Experts of a small language model: 6 picks a token, a sigmoid router.
Below are experts of layer 7 (counted from 0) of a mixture-of-experts language model. Rows are named router (the router's row for the expert), up (a neuron's input weights, with its number) and show model dimensions 0-159. Each number is 500 + 50 x the weight over its row's rms, rounded and kept within 0 to 999. Numbers have three digits each.
After each expert's rows: a language model's description of what the expert responds to. This comes from a sample of Wikipedia text that the model never trained on.

# expert 57
router:529492474608460512488472531504544396507521487540459525485445493453491477501514491447546403542513462532465463516514500518542422478549506506555528489543524502565513489443535497518466544459473400592472581555509434516551528592550515432515527489549509498428601432498567488490504307519387524531465505442500545596534466516527550534486481532423478412501471461510557392416453502545508436504590495553467564520452455479466395453527547444573447563543580404486447576553573465408491489494506545
up0:519452457514485575504546549481486554513488575481433491489581494513477525386554484505448476522442530585553517593488535444478496409502481517474558550530382490640530627411518499454503550586502493409420578509525502465463478492519486452543492416475465501390510588552461505525538451596412552526495552508574521586456509515499404503547568517543596443502520443445524475457542544543463550491482485504474402439442448418484461512445502447582422471467470553419487502500553510480536514500568537
up1:542536594546469599532505463534460447557478500449457429510454447493445544536438389462471465582475477508543504568451390459567474514557520495454489549458499447513509494477467502509435569551562476488503438444516458532545474469464416463488574447563487460445498515591484585530520462546579519567464533492509480449519509528477419423434457488412548556569456543476532522627487443439392546439449415558456575423448420513596458523528543498513492592584496478472458524575525509553549535477493597
up2:428565509628445484568512482472453541496591461510526512465461525514505553603553514470473397494518436482543457441547547557489535488398501545531466499623422402556526542460482465523539531403487411525416521495560530506509469509538520460511488478461523501399456546480558487501520472514505573462521500569567520536504542434415521554396421539490483610526524475421533489395500495517566477429567420447488425472487499438540439506424406460559525543555549615526484483539490586447474519485515527
up3:471573580556477504474499507483498443474532455466516509450466584457475507488520562447483526466516462492513458469544598509556453503516485490563492499598567452486487570490554529394511575477530397547575433380443501437621523415542470537635519566591497570483440462540533494443528494508451439489543387467482554518418463508543497583484417485473477508492500483491642452446503428481574474390498568557516523483455465555514556527551491535424465492440437414441546548560478535482542509498515484
up4:584478528478519538392433467409392450507516594519616517488468416481473446449391509428512556523525504440566582485478552531450513468480424506493516444528547528511438493478573472530441533582512458486589449524520474429438539551445512455465500545463571471574531442477570546413542555529433574518593521477567581479486426543471459453497531486475432471522537592532513384470457544496498600500473466548459514528523472450424567581546527495520481598505438444504481536552442416530531520456500513
up5:525457492528475454457372532465488466508566443496417490534517550529491521505474530471554534484523587539592486456501511617424530529557447491522444468556533484471473569561580552517420562529462493440499400518548546480557477468490455421490439424568551466514564548476517627517543511563393472585480507494451526412509543443487482533437400498442494522585528559430528474480445526542528454469516542536445518464408493504497409567495535459547587509501470445522529476485587510346582568457483524
up6:638499535488445568431529552509381455565533576458572522520443548543489444565497451520489448516482578443496519503512492508586479576581393500534474574490458477522461457486490468546478530453505552514498451494495589512481459573451512455442527485498471515429641482496549441479531473488444455559533500419472478591452462417459531436492509491448442607423494521401549414435510470518494500456497555633506515543487457487629441402506545464529460502536459535487493461526567470577485445461445503
up7:457530414511476492527525543470541498526597445468457449531461541481486481487592432489526398486531482527522389601445455467511485419504548486585403497497459468615491529442447544495548494491454513572453523479535414501617516544590470481565584548490473559413564459505504421532487435544443438437556443559567531604501456531425518475515462516467524463601479495420478528487503376478573440511508462531438528495452456483469433481479615532485544531476503504486440534594581512521553516508439546
up8:498548492421580605398566472521418546501550518482467586476587563559497461387522565478514560567531464546500505460459519523468443479476509442523514387484461566539557536460397521661556485399522550510433525527532501516472635440585480497484411431452425468550476465547519462425509478523505453549451447536572524552494516558461472500574490568449432458450505505471526405514509510516474477468508403512509468517457542455504500514545465501481498473570458504522495510578441491566400457489545436
up9:497457487510401547494491537421547512517533469567468447525480530482460449493518600463514493431483515498467482455516513407455472483573478558558450544488538466551465486569555449429541582521454459456490496453556453476510462455506516506559522471543533556458449531516597423557439443443439498625395580487475360559523390483587585488574503491532523550482448561565535449585524474588478471491530543463412498461602511425529525520515451471598542580476483529468558501466375490470449551469493537
up10:641558574480442531443502490541400510443428477435490478446570549532484604487378489554529511458464562492486441448522499506569497520523511537490490518489479539547496490556525438449471486441484525520496398579543475476434535523587546437451537516437528493512527464425505500465549512496430563592538598537456450516543504505473600472501514546477464448488444526521446545470573468478565617534537496557528594464330422497567498476521534428517569535481486460515387450462534491499522461391490476
up11:466534500480511569569553473546472478581530499453534475520453405451514494497468573562594511478473562472439501563543464484472532524504395522477568507552498505536561502510477574522497494478462463498569533458421423487515453418516551361549532402465524513435484468564435540520470513471574511435543485564638504453526411449385457466528486521410486491560550533526530466485524390499522530459499491550481509487479562517412475606503510589533454474448556570544575439520486436509480513527399642
up12:548588475444493516560472509450568517394500518529564518569490529536511460480494571516533474520534525542473403547438566510447427496379541512587580468480481496471424480452605515581548495426487491590515528416482482585568426498403484601442411445504477526450543489525452404545483476432436492519512490470569506489528600432560550518554478539490491479513545503509560488461482525488619486506523520497449499553516419501433422567486583409513457541459581450430490390509545472505508510508412481
It responds to: Forms of be and have, and, and which after a subject, plus semicolons and age in infobox dates, e.g. was, is, Founded: 1924;.

# expert 34
router:539472552502522600412522505496499437486484529526504541488486532453537458436465558535479425524577444484549364517525468507528495459473472537492493463463536519470565529490654470528447500412502527609515459538532401410489545592543476533501472461514509423491589333502582450472444479495405543447556531420494540551553591498543497555448509557459375470468423485528465498478452515469563525504506419592479533491536521524436514534475530502512404504465484407553504561527534532524586545532541522
up2:523494513543378453409567538470488448540501507574464414523505500567469455453604507486444550510438593489488458512514465482467597458516498555532487561621631553534513549459462432434507513495563534529565516485461521408399607473528461500607475402505456536504481460451549504440520413461501401473535437526456442461446397577478602544544493577563444543486509523520468429532557567553536493494558455498472513523508540423530473538451491511486476478537498498478434489486493610500545502506421477
up3:577405543578570549496564492442500535535425592548638511467517558541543516487551549428496508511521499493461437553506519537552533438465493485476532505446519457471574551571478396460510474478554527561476563496581483499507561454444534514411478481466453546510478417575469493518585478430449472516546507602505482440577569368560503445536498508518510461604484431502534402517452537467480477572446510507373496583485554446424454451510486433470530487480459420509526456492485542477520548551412408
up4:531519474550522594474556566490552508455501525521576560392454490460546558393503603553518520536574483515454550496621512461607496507453497495448494438449490549483493461482640472541509455513562468595481532523395443460424427506396395541486463434513437459425565399491571536544553497444415504496466465496499472492447526545541529450524499515486454493495430554460441459515487537540531429593431523537492470524504500412492582530580514498441451479516471513583492480582458491524430574512524474
up5:552513538498564591467485544432527520578449488475511532597471557523536390524457630531423501381521513547561448442490506472510553580548444549444540537466519537382468510526436542584492489457417556539490568515581479426463493498542476518499473566562500432457571477457520522562511470534464457445552487555443498420590518561502488486468470487493476528511500476419489527542532434499500449554504431553458446477477438462526562475526526427496445412452540415544541540583474428537466667445498512
up6:516538542502522463504452437497484482423464589527483498523568567519558505508459543451474414537553419481526501480579532443471476470466504506416506480483443473472533496479553539570489569500444526547492494453560510473507466455520555618545520538518598500568622421447484507426573623511457515482486554402557514512589538461561519548545508499488412439457511515459475415487482514587553552473459472520402477377499505552544434549417471511427455502523410453513532509405393551465541541575476607
up7:569496500493498610497569534466481515536465515521456465529550570491477439466495566511434476489578485605475467465460617521597551485465446563585538419458552500469515530376557473420421547506490434548442549497448488540518516505526506444497484467518555533472623407412557594514482541458409553429512514434537541605490532460503496458464468477496416505540576485449497467587487390443534538481456400529470529531458480504545587506490504524523388490472498459555510484483486573517584563427498545
up8:535441521507564495551456477453508434555509492520397533481456471574464496458564552485538498526524403462516477486355525474420553531430555460568556528478558467487455492507510474552472492592501450596538513405595445490483453477455464528553541462479549346450479514494392549452406459471455547467481394505484547474576516557495541516481494463444513398515525492511526418551434543613481517512502487511559463493638508504525445549561549462482433438542518547501519456476565582603498533499490464
up9:480470499474473432524531535466467569480607506527460580511462519554385511581398524554536475488535443600555569421428533477537491459548476550601407488513520549435487554431521503535498478507487441510444543432535501608533526485425530514450479534551396578519547496517494481552394473455489576530455535501492553515537508559542507466474468488493445459585567543517525443526436486578514512472451495390416558602455459526518583510448562524458400502469570466423619434504425508482512511517520471
up10:512470485509507520528459501505528572428495429487499541473508486520413517528462463472449492508545501551473433595582476478425521517446551612529446392602542494411557481435497533499525490490478568542484477433509389545421435427494465455493485470490555512487545436482441482501507465578441512578555526419498531525516529589560627479491526541468482511477461549524393517464532575448523503484554477473481634558455406486506613505490470449601456490545466546508529409442485452518526546602413584
up11:467459489470526442495529616439492518452511487532542530447430541573532526513509639563535459609490577477543535463525488474422553423510453427590509388485467600509530572461528436456498521491578481497521490456482505442493462505479480542590428413479498472450466417528559459517470511493420510448509573528549521531502434422461492487473528552506419450469611550486438500459446491515540496384492518522452490586495513566439537577477578564472475547519455519556539571462404485530527552618446436
up12:551367476529489514407556415466457503482504504520502568576455559524564491400515577452471390556509433390460424471431457493470541488432473497404540540490494557513520568478626501528522477543433440558539546559488465458478515485584449474518497458552594489496563516428431524500492446440528484550465508468489534522509517465403564452554503528466505513528572539416425516501458513498455530439497470435497484620565503495527475578592487492509505491552599420541469422625490533490428504544510513
up13:472500518481540463413497544485505453472540508490508566544429409427566536439500492461473507567425558416400421468448417470530604411418403474538498454502508536584488537410571466515515503520606469504529567460484437468465518477492458485470489515467521453485547397458551565532491435520487467524482518592528538444491539497639479467519578463446495541496563533532576476464514502588488467519433543515467542527462510556574591527557491480518505521505477463501547562561619441468470620482401577
up14:560424529443552595436541524544589455490440481511512537474510503464430373486535503539498523429441511547480519504513514561509504462600478647471519501462462508560518558555426455581505444509497454564455540473515426509509461604487447516434529491505414496500569574513582566529433540559400525477547514553488448511495481510325475428463487486493437478483532545499480456471528349534533481552511463458439559434490527493587572447534493531451534505474487484485448554484443483562609522432508509
It responds to: Modal and auxiliary verbs and function words in explanatory prose, such as may, could, should, is, to, with science pieces like be-haviours.

# expert 3
router:446449590591483508455432510479408486555404470541494470423525503352501425455411487486421417546500492488553561461468485590459527479490474508582492437460558490526570499449625513463546590515481493519518508567527494444555485546530465499536510455468521402486524472509550485425469505508470544559438565525429575599560521496545520531482487592411445488437417495368473489481465515523537538495500508556448526476509484592491448515446560475398470510600514439513439520536527464508527505584507580
up0:566540506501436611487456540443515529474431551497488487530477518513415584488547414607419543467522450495540491487551582514529564478514521546472532422581471566448514467509486535480513497519536467443541512546512408548521476458523427485494504530436394472501453505506479670463421322549456533571428567470653427492508521574484486571503525561440446464484528466497440451489564597472451542497503510507470432419522443558480479507528521481559521496481511459509416548518534562449535531513513494
up1:476518416481486450526532446477505522514517525495642516487483433469475421439519523520548450507503399498514475494600495551481533514478473452531412509375428585482502477466575458443584537488422476466477482506577526567548379463499443546488501564537464540515567440427467494499490535445529499409480562474524449497485483573564567531531450614469468438463506512604497508510564475451600473532537539598482413484606525505421545525467523455490507462521489385541544536381479619481514522501508491
up2:457481580519472601410460487441469535477476420558569503390526505439468552465480403542533422476478460495508586449528489556533470532449486561469583445462486569451549532464543425507481496549464499515532409438542518550543431481453538402436516450479488535504518566580463549492512503572449461486403546432509433528540550558630501463467512486499478497421531478477461420526366509571415508500519550536567578492439502479512572555504619501518529561477470576401523448492523538529534418502520518
up3:497594524582501524486540441593424595581461513434494515548472575500455462497491505537554474490518502566524527576539461508492484472456427449466506526565551464501561540422544545588525487558439446541522442491476422445562472537428435545527503496467548549518458429478574464462487480493592530460518485478477538438463491612505486475512439530452536404464502586546557395497504511499405544431484473460440544478512378478529593613511518601545468592488534540527426430536448442410490416535455516
up4:541549515503445522473475533514445522479494451573439546428512539569503469422616473502522523474467535528553568483475498464515491498566526549482404442536517422541553497601549415548622499506524495515577622507538525511467445484459558489525518521458529581473546434614500438435492543470523529519464413489464408521435414463465485516451425499446556488386505458522580413528460506402508440461512515455480596474570511580494403491587431455513526549515506483498400458519532534480603449481535553
up5:416454440542474451388431473478453412519483632530466481522481482484501502477506520589477555563490562522430483531535498548515524439423454552494510556420571533526545406445500497476597487553447466509620543464478426453545476491507572484503529555506594620436572517437462487474538480490495542589564465466452449550491492412494500556427515494585501498498468555581425474546446480588554501460454519529397459471560526563494531440395537531441486418528519519535543412536522569507458455454497492
up6:475542468480538473408481529489508511427518430509519505504448505461545488459536450491582595553511464489560440413433435509546575534478515502605509465530544478541510504539533489552458554541630511534552462608561496463535479554462434500466559408501631470494649584486505489582449432452516487525410484498535520554436486496553451453429408604391568553526494475436515479526416544544536463432491493430520447467483411531473525519490475498438462565492505557432508504515512608553469531467526514
up7:471460457488488503555453556480491505455482557482512433506422528481514494419448485552497499477535452516563487594499458539386495403541467505487622581516543531594504490457469583492566447508410487521505427550517449542433465510515550450498414403468476457519522436530534406507462454445590478502585565411491455555521511482590491457507500521565444575592515465554523524503497445520526561453373507514539483554437402493550558497528443577447586487482574624476513491484489549493466444454475601
up8:476478522516462402466556468463485408556539560545445575466548451468453549544499549511462450462422496483421451504482470558644562477463517558476490496488461577490533518470600529514499495592478578560530464505580430439535422494554525480521477463665455473406523467524496505496519517425516414524524534502485504498440469528482558429533488502528541481398483597497496506421593487531590455577487559429503565464484463524494444450461518440557502454579441569444416498499517575506581470410508560
up9:546558529473451522431426516523513499481499514606542506464561627550445450437486487447563421549445418516520482434580573531493531428486568551500529542535548538451548465537543472497510461423502601609567482514571626449606494524504481528480478509430531419530481506558492518504509551473478462510415505543498540462571453442544514517518568515459472526461476450427570521505527576511435514550476461544522467417447431401445463471463565557498497550432391524473530445461411564511507397520416517
up10:517472588525422490549463481451447460445472605520478504458525456507370485589515589473416469509555535603573523558567509575452468443387575574467568446405480502485460483393585570450568478451527484424481459516556509479604559482450519381574411535561516454521514506537507456506454544504533531439504405497526547442538507546543519524461461617480494458516425461493521471448503505550454449529555566486525487574482452548455547537473495522507491500449408564560510522529548520523502491434482488
up11:546521596504414558446518481558499502433519582450502560459459552412439431460497463508516591476443429410479484556442515571572518507580505386560504467512493466504541566540483527582556455496535427426580494446427392533516494547523554502444477512463564496545596557624519551476565439495514475496453518448506484452522458524441454515478587458492475571558550490499488519470519514533565517498504473574495568487376496643533497418519520432515497456499412447460542490466504408545496456484455560
up12:460502514515583539510517512454563516435449501432461491508503448562456391458498537546505512505522437440424530381464399522485508423452432461500551520478536427456486502479521444518504527527523459437492563568562436450560564577579479425480557548511528384518564477481500439519617491494487487489483552571499512503486542538422487554425507594593632535510570547552462567545489475549501496453419463485524480434451517607488483577479494434564533539488417542505517412516551488498550577475398560
It responds to: Digits in numbers and measurements, closing parentheses and middle word pieces, often in taxonomy or data lists, e.g. Cl-ini-cal, 5 ft 9, Chr 2.

# expert 35
router:501443470595471554460475525522504421631473404574461456427558460459540426481495470524522449656539519500532505486466512523491436429548486561525498474452556442521521514394475466525543535541461517534521554643486515558511583531488376475479453539573488421484481546498583469474381525481469518493387459523404533504572529480463537536500501481495576528489475487484499454501490544502552453479612444538474524553512489460450495463447550456499368586538578473508522523543528555454520498590446498
up0:493449493585462514517458555499543441471587431531578431537505491552590451434576510478563528533541459457510457502611500582413402508401535464466493507425541484460493559508481556469475591441502563494430524522540495529512545539449419525559493539517456514496465468587543515553551464483510516558444515439471540448490465444467523454564551551440484463513514550536540455484416427361468410583510504500505511560490529560415539525443390517560487512448555506548529642495516626526516496472461455
up1:492431557559454548466542527491518529608440546553418491451575415558524488416563499561464434528492450392520414547488475499432496452468505493508499462451482428488446551554408496479517508489451533503445536586518449460496496542526427460543410601484470390449505535545520629461513508534468485637440450426537448446482623564561514589481499470468559450492525559506534534492491465599505457496432403445509485535495509497524599481486499528486477537543483559495505447481566513536498593584451490
up2:536448462522472548550467528561505430522469593545565442473554512516536434444423534470381528602527567583529529515465523504475524572491511465523457416506522534559582573508528419525534459444484439584531500552535441480567562501432427401464471572502527476492554568496520523577531507552394519543507518480465442467528469492479443543430523503541455544538455442496601572546428520500521451512501502473465478490416407472428539565511520500498496545555486474510377420458569553494469568557353436
up3:460436467444558490517495569551451439594487449450473446509383476447499449382439479527447488519488488523488511509623579511540457546460465467467478527378539524503487554341567532427523451521474509520578522559596579555583489539519474460551515567578543429579480480460457542569540535519479457539532554525544536503554522524521540489508457454443494461449509515555534474533422567457504466598533493535521481559471557508405492409508516547478492446408476568380490447491560464520571475523452515
up4:556557489556397495488516591478524517543532520603457508495502473560467570540468584456463454599434481486394450502470527405523473463400506549464408571512593512502475567466532487453557447455525389495499547484441461516540539503436429504487422479577565537444406551502492534434644559493474377507458532465543508451400448460492529571517529466451550415511459551477504491494542559579515517505527499575408464464480546498531551558421524486466483511498498578501540506408544493504583512520492526
up5:503417502485473477422435476539490465453506547548532422418606457496431520413484537584483503485489589435502463498500518497505509372499493615462472486483501619544489516434540505497472501472431471423480623490580553452541464559505486519530502556524471518515464483519514554541439442583443490492455539504486467493512551417515452539533491446477490473467536484501469514536456419460562457440476575548473552514518489529576463595409604512464388520572556466622464583521553499475478514389571602
up6:493505532556505538447572534449543491460479555530473501435477411542465529507388434523482523527523499448543522518496518495450559377407490520597460456495544493592489472456569514420593582489461472498461513475474471403514573442557462467504536526455506501484528463451478517574520546446510563510572486577485521478544534606563491531538490482456434468470530452547512530404611559489409566473435460474517531385409461487500528498458472592410511435467490601532612572507546378470532446498500492
up7:530448533514559459624488453546480418538414497456395553467576445498545455558539507469589411540470485525552491542524487444497594499466554498600466462593489439541535449491508486493549571562510521559532473530537456474466595531482484444539563479512420530597518556474460467520421521589481462500489447414461510476489486510505484381420432517530487567389507419559558468598526574449480522476549518491473538395522517495413461474521502440500424553570541439528482506609460561497518437492485508
up8:508567504489521454482527516377447556495515511553540539504433541466466494393546453495555532627551464549574418345444477470472543361465431521545525546492423458548535470453439484495523535488445511467505476458474472480594560502495569533490479554493450522468474476507565528466468492521612543557527479494511574534506510597417451417544544526523506537517484570488534506446505495475544590420557427475465518538456404553492475463473548480430510568485625507403550569522550534451518530400508490
up9:551455458543452492494447478446522570469432477439464483494408530466417463435551571508353513639487441475534579543535551491615449517485615573523528504525452502490519529490507444545412537394536438509522477572476576502475543504474538479490447508531458568539495427544529549509550488563542528515524490493511549487500529503480468480495478555533482538435499484548473336500487488459544454490564496441539448464479574330485457506585599459506515523500576462447524469461460451541504577426481438
up10:530468568497501480554497535468448565582544480572434511437515563552573481559450482530498474530485487462427421457522537485525456489477483551392529635494384506418470413465520449551445512470474473482603451584531551499588490444471487567451430476519526558460599501542567523491483485601490461554484474458375603468454523519478422498508459434637528455523475544530529465439551422527506446468505514515430450466485585535479553461547521486529536513517592443495596481437508477500532468515407502
up11:470527445542405498449479504529537504465514479573521507487486444460446491485503494511547494488516462454550443505573474419513481466516472588483410628422539497539527519375519470610558422495548522520590570512515537500555558508466533472517528578518434452578433511503478455512526484549557485531459499452523492463531480486433470519570498462647438569522503463530482471601471504504500532460598525469411521464471438439463491426433621427550458573515427419477519358518445520547487537438564575
up12:515534496484455518401474512426489416481521467505537472508499479473400533403533564577490565515514555516439523468596489495525471569526524531459554544508485605402463466480572559434472491410405512555481491460567495490619577529522450553525412501512515568411452458544478527520434423449533445518511456495569422475499460462511581597513508576497563446562514540632434512494582510479557510521452503579515427479521484589421486536482563497459438488512507446530510455493424474544526492562532379
It responds to: Middle pieces of non-English proper names of people and places, such as Saskat-che-wan, Kyr-gy-zstan, Lu-igi, Louv-re, McG.

# expert 29
router:447524502601532574437483558450490517505539464593530543462509491448556457454446575454522442583532501487534449450411482480516520461489510515499425504499550528502647507444523430512430537507564515595470567559524463430549516596498431479510477460415460463528496499572580421480490538484383475531447479471541582576627535481413494510465480537433455468454452435496553462444460468507552457476504487584485609487488554444461399528488481507436421521581536431520469527538532543560479556596479503
up2:545461475473506531366442601465433522515486532470493539575532572456537517488494478521475517478541515501542541561525489549501588424372467459448594476463512480497541682439519423476544534412515551424542475469562531452493550513491418550496531528506451557530507448466460574604453459530436517513505480483532585482515582446421463600471452522475487431510517586485517489481478566539582479464482485446602502451563589521439503538516434525441455508483523537442455543477547414488498555468580435
up3:544428521550469592479549545505561499507439475532508488482520545564441466501471548524566521547539564496439480503505522599560440439466479490473522629511484582445390487527460448389492530497412418480500436489406549437515398493542454541620482498639527504429442518501466495471523572490446534457486438437427545477565522475455543447549573463492529556469524512563545481557499576390529511509493480542498431562518452566407418520505377468484507520439462509451533535496521574499555520535510554
up4:413542504488448510470575623532497400509580451505557569444482524456460489449578406562587587498504558454507506492451542417556488449535525500437507474489478551558491543540507539493502464539486493466440492436500530539566503564449488504467536536499429504400523498496522541535504553409421451578486496450548456509511546500469503521537435480556542464548530528455509591571504542473639515436482534493548529406468625475512512479422403523497475542449488533458595392453514491473497576597377535
up5:431458514361459478502581520465466502531553461480505410515532428447518571463431481494413476522417556591537496522575553516486388527504533512429466562568545584487502488493497445546413561456502559551475513523537457502622506423478445413414522542419421575420571434545549497543507512541430460583464483517551488439506496516532447561447487477623568428438537494514469509501490456495550499554534496505472545455476474486592522480447440476534494558555627509549494504522510549541474539573537550
up6:601491481500485504498483543445522545405539523545465488502429600583441486540441506496522543548462455528490456476546567455511427484389547463377489549457481535428507421597524518507530494489539496541356569540479474485504503516578464533458527578622530560473615450516538546454556484485452534505486515427427574473520481415536406507514512465542477381472440531490602442504510528434550482509564514525476524571429423488512427604465490481478446539512523448469473483557457508545479515536482607
up7:546496477545503498436533449506419521546517468663399462425497580399441374446437544581594459527527617468471376433535515448559557530473449506521519539546508595560526502541509479564527468484491450473524437552510511525530504557519524414427500510446513513528507526521450548526462498525490486531458532467356578435519584533355508431489519516541450538496511530479497485574464514543577495480498581434456533470460497509462479558522533436540461491504490542507518436575489559462461545571468496
up8:444515462520524517470482466413541568539462576459411524498482493431487452483558552554516599509511441508472468349509553561520431580526403428508519523529465434463496528427554474433454502451469504506404569466443560466544404565474506522583504498433539597542506533522525488556545524476492438533514527508513526511446593484378525538454554507489485543473433472555430513530514575534585437512571525543486516552508549436488493496388505481451496567479592505354531505575474460553531464534502603
up9:416533533522490388413465532412511489485496461541543453478460494463408569543468561588490397542422439577484461484454416460566494529520535500541428541574469557590469508477482402462520419511413440506552436393548514512453484547519450553560528476560481528465545474531522498500514473458482483551477392574562507357633541496487488535475523466521473594548523488482516445530426530564483459496488554446444516476527470429466513557482462520561562580527483561524514593507561454508542440514433510
up10:373469477492475463572499477557526493504464554464544433454448455435521549503512577539512454570526633472463438486471600498503533395563432498508452558492535571459549538369384460535496565468443492504534588514512536476558475554508476470505488539543548540484473457485605524489446484460564419554543570545421530538512507555460566491553536549514471470463487432445448472476598518498520481467514519484468515513519513349516546437433531568459447555519469453451573495459489637547547557499532434
up11:507453422494505543537439458429350533501523428505640476441453469562512495486472520453529401532498554481599519521490505517407464511498514566565463543522509497424479477601478626472503486493563552512417504418476565512530488512410606506577407433485507483543536467543532467549465476462410525589502519489560567570442520553417418537583541520536495516496526447483492481477507532431429468476501369541478466456523469512572476573471526516484555440497573447497569557567458530479517503532440498
up12:507431509424510537478432509502513461530623464544505512479464468459587487461453517503506516519589461548476399382434496613416507511545574594458472513528514518475536495417543455493478487530547512537500480496574501406481481490526535494502491510532526541459534505590474439636541567469431505522507416516514471405517424428501575467547513459414533557423485498518465515492540509488575559437435538475544521579465576489550442418436514516409559474487456646487532511452477575483553516421581556
up13:497426466595518441486436539508447541520511512585608475472456381560568540490457544560449502580426488501454486441464488491509594557501507487553478466520337423502484560440570501485508493493534388531567540488451514496462554532539424504485494466519499544519510611494429526460625513484581541536589547561475495479452513412547577528525424541428496557492474478509567453453481516490416504479517453491427518510481552467488464447459513529479459473576469607493515424614465497464563592532493533
up14:584534540434553494444496448494502586439465548515545496551420483438561468510427524455555487496476497476466507536494542461485542532431472464502558555516526522502492480455507509572500496465546513505583433395567462419451501499596548416413556470485526491514534408594561481524506461493448578406554523552524510526580518442458470590428575474524425404505478530530617432482427499477424565585515487530475431504497460575483613428538446571436446502489467445426452518568591573512527552510512545
It responds to: Subject pronouns opening a clause (he, she, They), adverbs like quickly and widely, commas, and endings in Spanish, Portuguese or Italian names such as -ia, -de.

# expert 24
router:515516568571503509424430554481451442503580551537435562504481478478515457474427485488557475506520483498501482458532550467573423391463445532468508508440560479544532509465532481489435517483575529594510543577521453468597558558599509441434458452566526394496543380505574422413482397601425563476503431487507583581544550465521452535452493534479410460446443501533560445478455529479549505530533484645522538488539451515433559478501551471473431465500579461430526520525558483492501553466456528
up0:472489503588552450466555549545462499490577445508524490492374519476571509471479592543526493553487398428378593450519431583470499477546463535380429617467567541514506476482476568579520487574451426478490568440449502507478547462547404436546543476451491521472476586538562494449525487491535534482524454519517490460475593463496548535428524594535527482486432551540505560457446553527495435467467474512436476476579523478506438439537426539514596497578456460477442420528446517385492505441473520
up1:637406492566464459491585496445549456551557601575428584393480469521423505484514484453476443454490511503556451450465493531518478501513412454557636568451479483469500587543517569576547504522466514402421540456434431478552517507419546476373507536504542553462586403587553482474499468477541519593400520522536521528451513518472473473503484469497567497519549531490478554464487493519523610560522536480473442484384521514413516510509518465453499530474504549557516536409464532539529531463524521
up2:592598527531491589448503444543587467523506508448554460552477471523493448535558445430468451492504499468514387487533566448400469608444470542538538527510510498574481477498503498499434576472544575515440538484552541593523522425509507470425504500566469459586523536488455458604470463530530498505591477487511483419472458494553467581356473458450492567499590512535556403468516602409449490432485526471484512462537473488533527370488502442511439574475440411515471581503470549553528442495459474
up3:419523558485496475555416540548436498472542466496496530542498513496521593433475465503499578558582565507516541591522547509521558530490538487525580514447542450543469478532458491549387552479633513443511488446571365452484531548554553544519401424383561451456518486538523503482452530473541465491512543466494519519554493508513506495520511555509456568429496491465480509416519595484592487486504565479424498498508406468565379476440506612501422460459496574450443424516414463455398576524517529
up4:513519514531523505541571551407515498512493468472519552534512440491481496453548413494541417597523408467548474495501451509513483515528506544552482512487474576508462570489516392418560497453513501423513539548529502558452581549478533450451506528504436548524382459552516575503483491530469479465517575568632455513361642553429465504442482486473513463493444477490525511603469511426488422524528483557517467481472424466401576444531479464448389432493486398465508400510588461494482569528538567
up5:490506513581501457447478471506512473441530522515487606481477530544530593521492492538594544576515549504440435395549427490554523454479606494540469506522541494447488513501498492437456468520511442536490422518514564539574450544530456446476549526474431475492473375627612453483570494556440538478413449506437555451541520412531525513467462611499356516497519493421423435547537433521603529496461540490458519575540449520604480484522566553496517408468519473462431446429471518463473461513438506
up6:527556534518484440563418525504590440580542484432579537532474497644596341445500506509523460545558484523434536460574518471510443446566536596491501593519466457491447574535488500462484448528468439485467463492490545515496538496421433499433524510494540487424510437475560481484480428485472532499469569516438497424480492424536490531574511529562494391448532537499524474466551455489587543495547553604426475527537512478399512364521467469450475497465586509499533497420549477558462596533481440
up7:461659485586491563443498417537492500519517527567427459407464456505449479470574517543522496424493553522434491585459565614467461390472529523484578460504495502484452581526495413421540499537502432443435540491494457538493477505549506483467553546627469345525409399517478509497516526479566450474469520529545525490580560430566525502463475578498543437586474527468487463528508503452520465571547526439509529427486530466491523519461479520608563480492525479410518563492477530435507493401464534
up8:445503517575459503494479438462406516567481605509484498445405428574521542484515538563615460508503495501557430468575575478533392502571453519494496501566474498519504469488472595649502476515556450465443517517485489501526451570490462446504434557510552542465559390542634478458518421476444553437541524412584416500525502513489453520416466543473453465512525546511425433547520462441516463513526420502514526549531453544451607527506545616529483479494491445473528480419427537414493506518448503
up9:541484528545459569438512442485434488487541536465571474414444512495401491427511504507491543504511417497474508506529536487566585495432458483515463550479480491525517538523539568478550444631450524520538519613459475492506487443511467450442429492530492438494545505489528455421582395452482531491550523540425476536303490546533507439438471520493516596443449523443516463539477508424504429447446501583505558547499504538570553513549644523529512478458646488497418484521525493487500582414472562
up10:541458559531458524473446422499415478447554386518475481603453550503522444616418595556546513482487483559508543561522444455566470506553384522530572466556505511530450537460538573451494576456457480565574563540520514565465469443539486515555515523613474452498539472483486376426487420472465552490529552461486472440515513519497487446447504501451454492492523488495485601526405468512426575513421482524440531534472498555531571440459512518452578488444588555528505551521508529570420558499376444
up11:480515512423462555502545469421484416539479488521488524468520532441497516523531495499524411493543517460507511521534473545490461493451461559446611552473510419459618481534542481495498565537589533538617534520587528401503521508419468488486480485446515388500560480492454463536581510528459512490539517426562489483468458476516499382370444416515593500548471482568388527507458500440524564580491546618526496574604432505432486392529491560493471539496475493479467487483580460518544520425474621
up12:544536420480494406394558482426520410531488549503485569475479515561562587460573533454495449460505534472527563576424423446528451520530498516441422608543415478572529439454529502513505409505525505504478549542451456508548494556538467575526504451433526487481524468495634493407432599517554510470481486548475452473453404556452534623481459569444487439476476358567592480479507551456581520503459479478544477476591452519512468571487568537457526554543436452499524509477496484487554546485494477
It responds to: Participles and adverbs after is/was/are, plus mid-word pieces of common words, such as used, constructed, often, out.